config = dict(
    num_hidden_layers=9,
    hidden_size=192,
    n_experts=64,
    experts_per_token=1,
    d_expert=192,
    d_shared_expert=192,
    hidden_act='quick_gelu',
    moe_layers=[0, 1, 2, 3, 4, 5, 6, 7, 8],
    router_score='softmax',
    normalize_top_k=False,
    routed_scale=15.6,
    balance_loss=0.00644,
    balance_bias=False,
    router_z_loss=0.001,
    init_std_router=0.00648,
    lr_router=0.000477,
    num_attention_heads=6,
    num_key_value_heads=3,
    head_dim=32,
    vocab_size=21550,
    norm='rmsnorm',
    norm_place='pre',
    norm_eps=1e-05,
    positions='rope',
    rope_theta=1000000.0,
    rope_fraction=1.0,
    qk_norm=True,
    attn_scale=0.177,
    tie_word_embeddings=False,
    parallel_block=False,
    init='normal',
    init_std_qkv=0.023,
    init_std_o=0.00541,
    init_std_up=0.023,
    init_std_down=0.00271,
    optimizer='laprop',
    learning_rate=0.00259,
    beta1=0.95,
    beta2=0.99,
    weight_decay=0.18,
    lr_head=0.0387,
    warmup_steps=214,
    schedule='wsd',
    decay_fraction=0.68,
    decay_shape='sqrt',
    final_lr_fraction=0.1,
    batch_tokens=131072,
    max_seq_len=512,
    doc_mask=True,
    train_tokens=376100000,
    max_steps=2870,
    dataset='wikipedia_en',
)
Below are experts of layer 3 (counted from 0) of a mixture-of-experts language model. Rows are named router (the router's row for the expert), up (a neuron's input weights, with its number), down (a neuron's output weights, with its number) and show model dimensions 0-191. Each number is 128 + 32 x the weight over its row's rms, rounded and kept within 0 to 255. Numbers have three digits each.
Before each expert's rows: "comes after" lists some tokens at least twice as common just before its tokens as in all text. This comes from a sample of Wikipedia text that the model never trained on. Tokens count by the router's weight.

# expert 35
comes after: " |", " |\n", "–", " in", " of", " /"
router:120077132188102141122136158142118140100103094168129123125118139083109087068180062076120175140135096085156152125090101148125057077103113110106100156115064074138122098092174147095082108140149198099119103148153146129159061071094122102163124129089163115114100108081119063070088110153090173096133134130129148109114079172085099116174170102058111139147071098165109089123116139169102131095113157142199115124079099119167108165103084108104139157104166123114085104079111146132163154132077111088129115145169101105138137115144176152149148127177149141063084163072149138120178103104102165128
up0:095101176140117201204141140155123162099111112216077118170144119172134164072133130116121135135141164141106135149091180151104101143101171114122128121123067129142107119133170081144133175160125191028143082162153135178140122122148064167110130116159173132164125131134100118130138116153143159072098120135098125131152163160108161133088120110081187012152104167146115168105125193102138113130117105136146121167051085155125068116151075039103107181120111176117150134146104128097085088109091151149133115120152122090095103119140135127116115132133196112117116130101083147104117142180142164117
down0:189112099144133171054109130174162228080090128122145163058113114141103127112155135110093153177103097180128173052176169148146148119173124118162096160105155114151084199151172110106122109131103135102114130120085162066154147125074087128136088153115217132197149113127105146180148189131123094157109125155109058127100145144195155150136132160111145092129125075141111180168136083140083130099128144195113166097141143136072126122102123185152136097116138165163171139137147139138159130169182121157082108164167148116089115138088141151144128169150128138086146079137138139163147138102152111127

# expert 44
comes after: ",", ".", " announced", " stated", " said", " reported"
router:107085115178087146170163148124095105093107102194121151137095166095113111095162094099153205074142110092155153140101087103119053103085155111109130137132066062148076087138185134127102129137133137107159120174153104101166059064092122087134123102069152099124126113082155050088153146148108125091107142094138131125107117150092151130112151096050153159147087083176141092137127114149081137109140133154192155120063101181148085157092098106100111157117141102138130084103148106142156152134072141131119105127155106102096109150125139145134140133186168171066090136098107122135205081079131171155
up0:107121145136117145115141142138108110107129155173151167123109148137108175091145098139147194127108180138177122137154123095138101064109117090090109172093123120146121146101178127088116124080102111127118121135198112125110111097146078106157061116115167128058156127121112134093113078163084142139084152073124106129117124097115202108112127074102146115153116044149145131107144166177119155126146097153154084139098114111127122211100144102075091116143082170111168088117178135208105221132125154124127168154172167115096157221081140067076128103173102100094102126110179125102179171137147168150
down0:108090131134145135108086118138150153035091123090104155175094134076154165130126159181159094098130095149131120087122140080139155133128151145088115190191098140128141157135165167104140100137052129107130068136102082101053120144078149149133129143111105143100097158136137134109107167064148108106139135102163165132055088130083122110125130112143101161128117120106100130091091161103113094150102128078133052127132145130071117095146187113098076174104132127124093115154074125154116152086095080175099154126232118127187125142122141103234132068136069101154143138123133172087108136152092162111

# expert 42
comes after: "-", ":", " (", "°", "\n", "′"
router:095074177169115117111133165114109127098106126138092145131141133106071122108153075106126150101129067065139126129086141119133044099170155100113093134128090079178125115168166142101096131181150143107157088117127108118096090099118116112132111123096124110135098064090126091093110130138061119060140093128144157142158101146084142105167153084091143133175051109185112114166095170154130074119151143137166071136067076114149070201053068084093096122094121100106134142068122155125128154135082115135087099128175087120123124128154157134186136137173118100081091172081116135124157136131073148189
up0:092071142179143165158223143105148100087109091099134090098168149157120110094151109123082113114129107103078108109105159137139106118154112123141124144125110071104184133174172149094123061175128161098113082170105128117196117095108179127122121096099092164136102083085148084101149107118143097149085096113133078118138108129091153123155152133093119148146109129131143130116165087132153051087196153093139156122153142165157130089141024125082131161138189146120162163098106121120133118175079162156102091134134167117079144090175125178177124074167116125086070091068041118140140122123144121150
down0:094121132179145097109163109114080098192161154167153140089137153128108153103135116112112141117109159121128098171124141188121141174170157106074147144104100099131126140112113133118132085111150104163158131166102151096068097133109083139122098059104134138128144159087116167083124125128133212138146138067142135179115074070111156134134124186048149195121174134197152117141129145068136133168188175164165140137068114099113161165116076123138138206098158085078091129114166152153202109120080135138197093130137181139145159118125146115099184104101060137110070094088137094141124124159137154120

# expert 51
comes after: " |", "|", " November", " January", " in", "In"
router:118078128184108143123137158154116139101109092164131119117122139087110092065180063079120175141140098085159149123086101145129061079103114108112100148115074076141133093095174151098082106139160203102120094159152145132153063071097125104164123124082164115119101111085125065072085112155092173090130130133128144109114078167083106112178170108056111137147071100162105091116114139163103121092109150137199119120070098107168108161098085109103149156103171124110084099070119144128156148133077106090130116139164095115134138115151179155153149123174153139061082156071148141126180097108100165130
up0:164015146177135115145164146103069087103133099138169068156134129122112114167150072076103176138128122103137105119100135112126072080114098122076094104128099097158100103141219104144081155126097122138173115108132135120110094079082071080162117092100134109112145057091158069098154136150062124064076112118128145112105125123108137122151151088111167142135099096128121079141122146133122132118134168155169151070089126121177152181184111043092098131098113130126132147108098142127114138146040075119143112142142130128099135122147108178091105137161184154089081134085092122118190137118087114148
down0:129126170168136155157188109147128118104121118102128102090108112119178096114116129096089090102192149099167147096096163066164097152101114139144142086126072180156094157126081158145148142181130102097165115161147069086139128114081087093130079194117140163156185094127153132162152114109093126117192101152202158179167149127103174146164077138117140101144142120153111155140136074098191121044110094151104121157164094183160123160175146100079130107105139097152072137130119182190155089142160103134143124127082158133096091112165111209147137085133188150115155126113125094120139148088171080158

# expert 23
comes after: " the", " The", " a", " first", "The", " second"
router:102059123173104114144116142170104102119100079186098129147161154118090091122140092116111168125128126078149105111111108152147090119125118103099093127104095059136102115113166134080046113174076170099148106178150147120125084097082133078142117100116164145097133076080132052075126135142108147073145140104138142109113093149098118145191170100088137146152071079160096091122122166156106105078115162141164078103071116134148131160109068092121136180096128132154084115072166126127182127127074100113126135158173070104123161128141147173147159163159150129090072133102075105094199149128050096109
up0:127123136155105069159107131057105121120058126163146126137149206180180097169125060150153140072107137149152171098184156172126120063133140145140081083139104092092080124117103124125083091126135141141167165111080185091118110118139140140209112110137168125087128109080144095093135154124115155097150153131115105082090124149071136146171115126137104178168134086118185089116149160166157100091090114149157196129140094142205179156116161043145130144062147131124170116132134087121109109099110057122128089139146149109159111142116138094162137122114172165144123167091192133134121080094108111085
down0:171107086119150139101141038105132161064129120053102155111060108095105115198157134149090132125143103095076108190155120093079143111163150103105153168100099124078091106112179144101147155081115148161136142122168151092144125103130140116145160172137040112151151177103080094114171162101113138141101163134157124113115126139056179129109163155183151142131108079127149137110074088070108160099135119209116119168109102117205093092117135107128078109140180137200105098141127113102138139145136123140132123103129132157143086149054068095135076130110155103187103135180114160118146129110120103092

# expert 12
comes after: " the", " to", " in", " and", " for", " is"
router:100053134218143100110107161115099102075148122161102113173109130137082144160117146116159175087088147069179104115079092111124034115143105064093138110149060090138139098085143124129121154125144141120120119133147146111125085090097126156144103105129137123126133075073154077098152120154117130108112120113161127118090132122091133108098135123082165132122034082164132125150158126155095110114132182161177089114070076165183141187116076136169147124133108094135153145139158132115150116191097088129156126124173122164095060132154115095146118119162149128083078142056173083096214093146117128109
up0:113079090167143096107087107162057151085127124111160163177131094130072133118146071095162133125135100032125142111084134115102083076127140089131102143140087095143136131140158179079090135154090145143160117115109142037092105077094105144087127132118131117125110099127105105086128189157118165126082120158185133102118114216092173068186138094091119160115035058195159168094118136134107126125156132165158093119087113129123131174054073092130106144158107185139155124142141120130116179138085112140121099151135130146104194170150156144125085146152157118084097135115154131106138135118112152135
down0:115122127101118101180081072148128143063131174080138111141124099152109100087152108117100115162111141152120178145136153151136137189147109087174175106159164123092163121152155129091146131169114116074107101131141111130152101103150158180118145161143133189156127150071118103113147204132168101094140143130057146131057165094029112122093200170106137096110095134136134147143136055127064149127103142117169131191111056130143071087154049110146163085127107074103159148162135141158121132141124101118151113122160158053148074148134104128095123105098144167099103088189114091155137127158122089171

# expert 39
comes after: " |", ",", ";", " August", " in", " March"
router:121075125189111138118137155148116142100116097164138119123126132084111094070182065073132177133149095082157143124084099143127066081104108114097097163118066079134123095089176156092070111138151199105121101150153137127161063084089123108167137126082163120117107110084112067072090118146091176092131130129137143100106079177080107113174171106054107137146071101166112091123121144163102118091118152131202112126071096123171106161099088110099129154104160127118093106073111152129158149133082112091132106145169089110132136116150179152147142129185152142069080163071152129127177095109098161129
up0:099117095171144127114197127129074076140075145152113127171113106163150175131120145069059160095140131098102120033131085120190107084147110159137076034137120150192085127106077131132123140110172139155179138108173117120167108116097080082133151039128098169132129116088175092128164166146103088132105123119168125039092136164130164160103152132092129143118118080159151128067152066125170104129128133175165077116074114173142161149133116120114130128142098127175097157083123147161132147157109125125107090125124134118141195145138145165112136153124101065102131137086161121152130156099147138190
down0:123143112085109088138084153101068104076167139163099161101159139105091138184101201121109142125208167172134115133103110156149136145123155194121141101178127138178079158136144140093147072082104125124105124128134169079159107128089120091178134127095145193129126157128142113123150100159146136106139087189112130175138180138128080109131138165107092145124133135104112150110116165100135194089071106110145138178177109151094175094129176101073095127176085116141052088110098113146096115085126127137130117124058075144146156086162096163127123080111107165153127152079153031184124099114159163076

# expert 59
comes after: " ", "20", "–", " $", " \"", "′"
router:116077135194104136122136162146119135105108100160131120125115135082109097076183063080128182141139099080160149126089104148124057077099112109110101157111056070141127092094173146092070109134151198098117109143151141130163061073093120106161125121093160112107110104079118068072090119150090175087129131122117146106123078171085109117169174106054106151141070101163105092121111143169107123097112155139194116113076099125167111163102080111102140156101163126118085106083111146126161151138077117090134113134170098110136132118148184149156135122183153142066083160069152138126179109103104164129
up0:083061138166115135152148133111151146116114089197137134089183136113142133139149089141097171173156118035119140090123144112181068119099148140084093139156075076132120074099167112143118116191129120124129124151130165066153090068129134073190132136111152123079132117087178100060144153141101148118147088129146160096157054111090148179124160078097173164161065119163147106147116118179136123102176129131174106177131075128173109152069096096085112157125121145112121120088156136115155133165030143137105103098152119130113120114119142117066159105167162131112086125064126129128173133085139094127
down0:132108138198142174051121075131116083186167100137102118129143139095093177057137140081091150166115150117115140142148133141171129139154138163115112150170110145133105150076118072118157156155100083094105114108127109083138166150136210083196111104160111147136131126106157145131070158141157141138144118099081140084139126149111131133113152168167192199110073113086077121167082127120111180142143131166131092136129095070135154208073195131156117105123148155155124084140175131169098138154097099076168124067118082124128120120118202104116204160136118129143103144105123155146169140124168176075

# expert 21
comes after: ",", " along", ")", "s", " member", "),"
router:125063130190143151137128170155093147133121088191128136161073144095076127106129098134143207074151097077148154087070108108132098120153166131111070187125066137098114086143150112120077115170128167093171128160116126087143064066099111134142087145094149092082116053087121096069107097125112147098142128141124144094146090117085118132144135094068113152181088073150130081140137113173097079123156138113161083121076108123142109199104099099106090188137141109136109094128161138075155115151065150133102150113155074126097160145127148121145148149168139102086091152081105197120175092145129133129
up0:163077132146125147156088166060059116101095084146132133162134136117163090128130152097091159085095136095114157085074088132109091105165107118115164162138155110130176115152204170108149182100178084089118107136158150126137072125133077127130095101094078112170094045091121133108130108152093102159152209113123165115129118116133145099142137085102135095076090091131090047083113094113106164184067169100122143132152151164149104193144073146105134099099147109100166101159045124141094181123118155179165126100138089108135089128085125086096111107120111134076106164118142138115145132170134115075
down0:083122231123151081133098108092099121145158078080097139172131145162065063104097062117120167126174140076124142170132204181102111152123155162119094131155125074132090140138176142106058145178139173086111117124113116177173092186113150170116072133108082108156157157148134097098094119084163077142154074085080168107142136143175152119105137172115130042117127137103105148155110175156147103078115151114154133108109116110065135080108087092128150168129117165154170161157111149138117163115152087090117124118117112130149117129111143146206095174110207131109124155127110124120139145107116158137

# expert 50
comes after: " the", " a", " The", "'s", " an", " their"
router:121070142174108174143128185106126143090118103166142146125110111074088114078148097065158171127155091092164148118082129135111057077102133102150100150159072082110094095130177105109090106166158195092149100118150149127120081087097106091137085122104147143120132109094129073060087116106092165101095138118108166090161097142098109149165162105059110130169080083146099078101127149150087114092107143103204148148091118127176097167113101122094109154076150119121104095094100145137159134122067092101120102122164084082174137137169141157154121143178145142061076119079144172119180102135092099157
up0:140109120172090143077161134186151052166141121250099164130117139145115140133131088081079144114146105112180116126140168133117127133098099086170098187102110125093151136118167103150108180196142099092148148133150127092178122120115132081174082129114142056063077078100113130126167129099093123069159161140112128130081131122063192146143133088085129121126107072130145121147146141127158094105132130111144169106123093127169131093167140133110108115103162156137159118100124189114111108111046066137106134112157098181138169122125121169131126095136114094128113090077191168083149117068108101193
down0:181104155089113064148152120122089101127129119067154109102085153121111114141154084145151103152103105136134129171150082100121132163096085137153136109032161147166138063107135098112118139151142109150131149090076088129105081168160117124110119136092086138149161065145069090084114155104118154073134137132196086171095117073149118116149100102108162122025121142157098161082132135143110165212100095089093183124161193122173108074108135104131113073060058140141146111152111119142029149128119090110140106136089141149111089147138118126092107114147127154114130141111140113133131068113170078125